config.yaml
num_hidden_layers: 8
hidden_size: 192
n_experts: 64
d_expert: 96
init_std_router: 0.0123
lr_router: 0.0011
vocab_size: 16384
norm: "rmsnorm"
tie_word_embeddings: false
optimizer: "adamw"
learning_rate: 0.00112
max_grad_norm: 2.0
max_seq_len: 512
max_steps: 9267
dataset: "wikipedia_en"
Below are experts of layer 3 (counted from 0) of a mixture-of-experts language model. Rows are named router (the router's row for the expert), gate (a neuron's input weights, with its number), up (a neuron's input weights, with its number) and show model dimensions 0-191. Each number is 500 + 50 x the weight over its row's rms, rounded and kept within 0 to 999. Numbers have three digits each.
After each expert's rows: "mostly gets" lists some tokens that are sent to it at least half of the time. This comes from a sample of Wikipedia text that the model never trained on.

# expert 63
router:481531501458570519493526555554413451486495448491527546482510496479475490448538514547469497514414417468439493509467420441561522491486505464432512472583512533520445478481548635501551511544575563391541515424408537518457508488536523517430490536479490579502510474527450525534466514549524476525506521573549498558489501523554537456498473573433555586530596501581539416499593592509562478511542503523540591567413628471456560458469485509468532532434526522565505450508510434508524493431557536443466614487495560537492528523466510486491486722479473452484562540484660579547525518441462455523
gate1:431467533527463425536429397498600514483460437564500470504427499537511486484545612430449525493491559537505541495513463539426555416451550557508533529451471428644475492526467524547439458525462457452513566457429500560503470509546452461477510510454553496481469574482445596483422449427560537458584562483492468509388582600582500511497476487527497540510560611464520515444456468514490462431546370515559520514490438559530496529502442473538435519546426444596514573516543480533539526503463499404606457484615503495559452554485492542495528511481569419473558468625455522493520435495447481492
up1:544497427523458516551523538486357492508484583470481565528513493486486541521504465481502466534515398404518471456478538455477447593593449418481526425658556452438599566471520446453623447450583521506467429516514474462501565474447486506490549461475491481465534512466536462503466501562490476499424500451482490515574472467486489506457603587450440464456482503501480569543483510526583578570479557411496499457499583416528548569546550510466480428425479552462542386485449564461514491533428475494489481410435491459336584518574468452572475494493498536549439524555470565547498521526505453485
mostly gets: " Bh", " Kh", " Shah", " Dh", "р", "ال"

# expert 2
router:514489491463524513514485527532463476438471519499492526559497465384468503474480540485483551505452486457492454472453447486569540449492459534415484447561511536556498508481583588548507548595537526473557449456435584500476485525517465491460469482465506492521465480532477487495503542532573504539479496580533564528492467577503603543469505527341515491508503478643514439491565628542507501540577542564492514552425639451467542498427557493494572594400527527534473466538512444484514541451524539480451567511483593558505549539424481523459533727461478495474537470484639583460491465464530433474
gate1:455530517582472539525561490473425544400526532520480467542457553531527538566441542540524505551394500490543581511525436520459494494482453484544514510562486391476410591573522528565486585451556466573465511590464448541505512489565559510523472561559582456468566366462499481499431509529479576462448363523489489440480493558518525585518516580502493553464459546582411426482502474482506504519486486475461457570541515503479505471487589533459528465522401494420571561540599476583565525464486427474495537532540533431472560573541435460507505452500391488525492444566521552416606460452412441490
up1:443571497560471524530555489476451558397557513534488457533465553531515549549431529520504489506392502471562579527552413487477533457488450509551512557530464396494419596580550506572460601436589469551464529570450409570517504488536550554521470541548570446506550400504471454517461485524477564462423367502474507445512488593489536582540522552510486537454469543587429438477521482479534538511478482477487454538561516469460504465475578545463535470530426469407584563531585461562564549455477437463488518510516556420484525570519461438514494467489395482551470431549537546413608483482411428475
mostly gets: " March", " July", " August", " January", " May", " April"

# expert 19
router:521457592423580495502516564482425494515474509491588568447551494455485497477492522530518494511435467469511362456484478501550455471516512544509422482583521497529533507461569660526508496579553552423574495497484583483479523434489539561418489485487464502509502489544552493536480632579531488516481460573555456520423429538533527560448541559488490568554457509549514463541560659468482471505574559523495523613433536470431478495426543521483511510396486512533475413509442457485438483430484461483444612500493537554537642507459460480508569570466507477502501528504619583548545457450434518499
gate5:473545492482507480529447663453498414459492508517520435548540488466591460501638564461504501403556486476451461476517546492505478524514525476430518438554538508503461475490442467567596559519405477430508434421552483454507566464493482546475482589515478537603541402451513467455531530529532563433553509384603490534448556527461430418445487539496474580552495560548530566572495576471595477493574524483531425487508514507536441415439480546462446511423587523497478447456544505535571579564518436475441459506512438529588476544553501502476619551515568538469493552525486461547521506413488501559
up5:518457513495492485482515355538518581510494538509478556479429571522423573490439433482504534519471520560541485533459532575480512481509515509582437571409484558521544563541521501447461456513473504552454630587471488535520444499529618526564496447486552470440493633529411471491512467491475452496468451560415477424484429435523553584568526519570500409519513479462469500389484448492422512548433504465464645470491485438429498539573516472503536412505455478566525478532564486449380449490527581566451523442451489495427485472462486508577402403506471478563573440480492501470490437538477514443
mostly gets: " %", " ±%", " Turnout", " —N/a", " FW", "Population"

# expert 43
router:546519513444543538529514532551471501525480473518529504538541509409464548468501476553535487496451467479497440536448467494599470430494451527482511439564517463542490470498508606457535530530528539460538493512508567445474553398478504540420494531483483501536473491496611439537482618528552535532506563607588553551500441581617555491436505538409524530509495502563557450528555621502508487495541479556433548597468575510482530454413484581494548508486481553536497397525522445456464500435490445549505542479618586558475555516507547444447526693490495470450528495545611594508464537382467543470
gate0:507366480449564433537581550447501425516478462530518502383503457540532430604474497464560560499551535434528482551463493556492470555506537574495547512591490438460545459417556441519571555429531532458429464530508451505472454430480505535436530523444563464485482460458548519508437515511466408505417568479417527591488533375500506548578500471523457502474536451498506547487433517508490500473448545519604498522572466576502552493616439458428526455440456518467439501545561437471433550396532476438536483536537482476442461534580450467549542634499558447501469453518498499534382565433441469485
up0:493361479466571420536582563422522428506492457507529507360483473517544429587481495469547559498548547434532466557460494587496482536490524575493530497578499448466537441418541449542576574445514502467432480524510446504469453410478503525402531519457543493482476452485553528491430531512447386503414577491421507596487515381503511531567468453518466496490536440498476552494437514497492519487462549517591478535584459556512527483617447465437511479449438566480460489541561434456467549394553475429552490535543475459466467489564435483542536622507547442504480451533501498538373555420487471498
mostly gets: " north", " south", " east", " back", " rest", " left"

# expert 8
router:516484486460619531439504555486485481449448512575601570425570517465458556489517438533580535474451481491519451523484419520592511495516466484477464473555478514525467487467555556485559546544562559483510525493412566538414494514510492529386479509486479499526503477503598416470487596623539523508546520556556553549489375558508530542478535565424531503633504611588501503547573607476484485453564537562471522602444530494441462450422533472468527524384482495499463449552507460465474505417500500445436551523489583504534561517481483443504477636524451492462513510498591568418536520478486420515
gate0:510476441568572571469506472466552595409540555565477524426517499568450523498496418366490470449479487510528511474586474516577571511519599475580493499447497544468407540451567413494533534460559538504550537461430460527503472551442473524459572441512520477449493487452543466468490485542420572484421492488472549465492439566514535474563490546589572433446575511446568545523560527517410428418453534522513403507505387451512404469543502542478534463575560413471571560455457478522474481533483541508439489547455395452553521529562446522509439564567539524479475541551493556453594483501442396555
up0:529496468522626573465496489498484555440511469594537533458555529513455523510440501453535490495532427435431477556507510482530457446548490522521518525513493473440333512609491496462539532425466472467541488488407522516495506510486440495402530477524435452490489466435730562604499544487488525488526510492533445461358446558534568518473484539501614556629578479539542502564549556515456490488461532498517474587462529465448507447482548537561460494436456502447445486482487453523417521553453439567526514523580461473565463528495517544514547624530443541471477589469557465470515546489473478535
mostly gets: " football", " political", " Football", " Racing", " social", " basketball"

# expert 50
router:478457469470584559511515537543412490473485505484550509471539461455515545505508531508529469488413450494502402508441423520562430510515543454382431419513561482534453510461561576519553506603507557443565541514478565531448564492500467502397511534518499511480508482503542507551526522587539471536486500626565508482470416554551562545432499549429507583546456537573564457522625586486598493593518514564528504577468566432440456454353501555483517545436517538501498406493522472452497522396459446508486506491569567580493583530448539456475528572525469494462496491466608554484507589426483505432
gate1:433544480484528463539573473547518522478532559568497469433546500497517545553514649489482508558573404482543500455506555544485496562420558431468527379583504439532484412464511445552526535553552498471491544528466521558473440454474367466544511527426461509574438572539504509497439443499601540425573472413453469523511472570506550483500449462530473546478463583492507541472561618427546409488536483414572420492553481492435587512483494557537506540483550457580444560456455500481518462492428487521562424476487552435521548471519574429356565523586486450528511523445489529505519496423464476457
up1:428557478478525461537577470542521510474522561557497469442540497506514548543515649483477499559576386493539508456500555550489498554432555435461535386582513445519478419461515442544524544555552496485490556533472519568474442450475369474544513522424452504577442575534503507497439442503596539431580472412456476529509474570506544493503441466525477548474470580490499553467558624426543410492544492425560412491548488498444598531486494559535518539484548457585433568466458492476524452496436489531552423481480551446524556469509570438364567529586482438528502522441499537513524483413470480452
mostly gets: "°", " €", "°0", " minutes", " p.m.", " Length"

# expert 45
router:516474538448542535451510523511453465449472462485528571468512488393443504438504488514531520553417500447502397470490453488538509441511469513400479474537507498531424461466524591481522531559548525438564504485479551503461525448458513532413470509456457485531457452503480495482565608588553483562510513574556517504501443555560464545486488458391493571536495489541489437527623605480515478547566537572474558600392512500397522452458527512530560531456504537517459432472539488463520481421565538503438536532568569571534510520488536473439523674487469469435537473463711550450473524437528469436
gate2:485460497493467550475499539559484515424427509437443600616466449509527547421461465401532438561512608438514528458533568536471488557510482514498506469460512446514526414452501504434476546471620436471477590535580450460471434492458523511420455582443482480494552420361469504481466507508488477469562563524482499518550582520513427463503505432557480494571524552480515517490560507395546470569494552524526505449596482634495485516526390480483472506556413521520493551544576515491590432501547543518445515466581401492542497391435509465458470525476508477447538534403529463522490436440445546401
up2:530427477460460460447522531458470469521556436546540523410532541442472405580530553546544513500467422539562505538495436519512576397501573440538536490448444566569462562542423508510515459583463604484497450513483549457558518449475505487585496448477488587545488487630514551478527450536462481521483614493571526512476433477518456488487490497474458418400458400496487588551498455531398494426466497483432450606466449462488543466464531518464461406529549610446456545447413587543496496488544468493498443492480547412568523600484515491526550496611486579434499512532517489449465506555533417570
mostly gets: " Wy", " McG", " Mc", " Haw", " Dun", " Wh"

# expert 18
router:475473529493603527443523561452478502475481516513526550430584494471494563481487495581538524482548471489523431537471439506550540506540493479460456484606487471549385492488545553503544540495522532467564463474412639440448570454524479516407479494521508525526481460489606460537462602593560501494550540560583551480481417510583570475495490547400550530566496534592501486520556606480472469471564508565473534573400621541506514456419531488487541518383461500491511400573509492515468474439448485551460596491577538517536532521496503493531474669517487440473507515497559559484518501394483448552
gate0:423443653495473568534458547485487505484551488572487464521463449526565514529523526527545614431451503551449446510477534544527619532574392511513550514483496523487454555485593506471525585555486616469467559524438404463478541479492515490548548519479426415476485437590464540519528461506503613448580438517563488441480469447442503534553504440462439585522435484492550516512426508490444493468437498572475511565537493530463439492363500541528436471507401464572377453422470517498418461550469497451587510453474492591415428529448504502538527474475502422537448515439476473526488448483439513522
up0:554542333502522418464561485501514452525438471414518526484554526473437486440437465468480416582534469423560573451507471451479394450447595514474453475510503460525551454509426498529480423441515422514515427480545607544529484496506485490504449480504583574530531564457551455490461528513521400537440605488463507577527569552564527450452493547528557416441584516524461482518566488487545510516573536454551480450485478451528575524657470478457549511497631541462608544560537499493605551438528485525437484548514508430588575481563510523447483553504509561473547485548520522479513545525548474487
mostly gets: " Education", "ization", " Research", " growth", "ability", " Technology"

# expert 29
router:533486527463574551516527556505533533462501525457562505450543508412449512457527474557535485528416442450503391521480427502541517455489519423436471438600524481527421494454607524471532506548544577461534552451473555541436614512481520506512524534489479517501493433529491486517542548567521484524514488610536545515514543506522529407445508502383568566585491469574488449526625637499482443482472536525544507545502585546474572483423563488410529538386438561518459449499517420478435502411540546527446576494638593597497520454423480518557523450527438484469489486485576576480497496438464481464
gate1:527470509509479538444567487511534529538518582479471510556592440399514450500500462490518473446437497539434480487563543454433532439571463497463488489521488460528509482541438484369441447482512409451444533454446510475506458475605392486476405520547550501542504407540576466503492490445502633519508465387496566421447505443491555439482506548549554489567510483481544429446562597599606532517474553615555534460554531590559536468541493472453498481441576465518449420499400416502381492555456551550440426479538498493555473492503604441532496506505528488523473524457497563446522522497449515569
up1:480519449480469457556460489445462483487464449564555512444417528584490540488471549501468560585500543460564508470439443478529494526457534530484479566520474507467446550490567521582555505513482552552553497524557517485497558520433581524549596447409457501496498615417420525541528530509493384464497545603500494575590483511525425577500550435461471520415499482483465530513455377383412501496520473433434462534441476444429446500461537549562533534560446574510536601444619575489581510442549424463574596495468535522441522558483393508459514505542465529501537501585494464528481486494511450393
mostly gets: " of", " to", " between", "To", " Of", " from"

# expert 59
router:489498483433600566491517518480473443453513490539596564512563550425503500481523480542517502476465408505548486525465423514537521536492499461391389485547505441533392556490555601468501527490516505421594495467431577491470578566493483527471511467532502486524464472511471515481519553585560556502548500561591468547432431487533541456447490578495581530570519541588521465550607528501504432514559550578565542524465552522439496491369554559455535566468512515537494377534498446455474468419507530531496556486503583644511581529487476463506505612540455444444521511520623573505560479458444478450
gate0:409467553508439501408530466465513498567541437438460485537519545423554466573463483496534449444515456444539479507412499420493422514494492497416466506557492446613376545412619492458498486515488514519482504440554480505533537554536464434577524501535535440458549540530464560559540462523524527474530492524455575468503546475510446562539517410573517548481504527440427509541466494419417447496540558513520583449537515530480633394493443469493441495538495353575509465437559566453564560548530523464536529457516530568461447472582570539542526577427519533563533441588559551463554432521429493487
up0:545412456493461470557421475460516582449474487580506507488509556609548594497488487597475496511459579484507534514527488509449503432537464369551506459472449573472668468540505438502513489461462466473532480516506578449508496438523476437480435552568485509499540415497543473492505574448533504546480476484538589490402516529446504505521468557515442463541503491494641445374565608601510448539363464491512419550511480540504443564553500557509538477445484494380502459521490566533472561532424490465518449508478500421471519497527523444417494401460463427497453565486438493493508582488456537556
mostly gets: "{", "ID", " kW", "_{2}", "TV", "ES"

# expert 23
router:481505526431530527496517546490458451466452530458582578499549541442488530434518450530559502515452485466505464558487478490536446466490483467457517486587532467486422477525483536396497501516511532407538504537486533519419581468472495543400472500544488481463481511449589432479582530583522426561499541573567558511509470612520518502411574573432542565580576475578496461575577584522549490549519515569513548578376570470463509502495564551494590532458463524544434384522527468481422507452497515495493545515616601614498586498518512519456537628508508450467524525492616583519511536425480460485
gate0:492522462584449640527522532489469493550504455484444413542572540518432345392513461519605474498486551571513516527461513499453533475416548498448516570417473465511555506517483514404488451479520482428504481516383505491567582517524484506602580482421508440410537558480459455561550502495489589497474525420497568523620543530501537540558530410560508503494455413525505558551474504556590544464490528548484442508542481466509429504539458576505569467502595498524502415449606512565531525536483390581527509441536597517567463522524548578492551481477486501510482573418497506481457528502473507533
up0:491422443520524539599498299486592553609488389474500495456550510495522400458545522482418492545502495483482480486474529479615455519434596472542476534445536516490477497478531492505433588491525465518505461474426503608539507498594522475507429496500498481464505502498414496479488576446428529546465502475493516538591473460535504570598401512466541450581483532444492529477554497462569412505489525533528573548501515438490481490566514436518546508515495437569493515527492472438393593387592507560425562529448484566452531484519434513441511427510540498518478492495581389479423565429496501519
mostly gets: " res", " ins", " ass", " rem", " inv", " exp"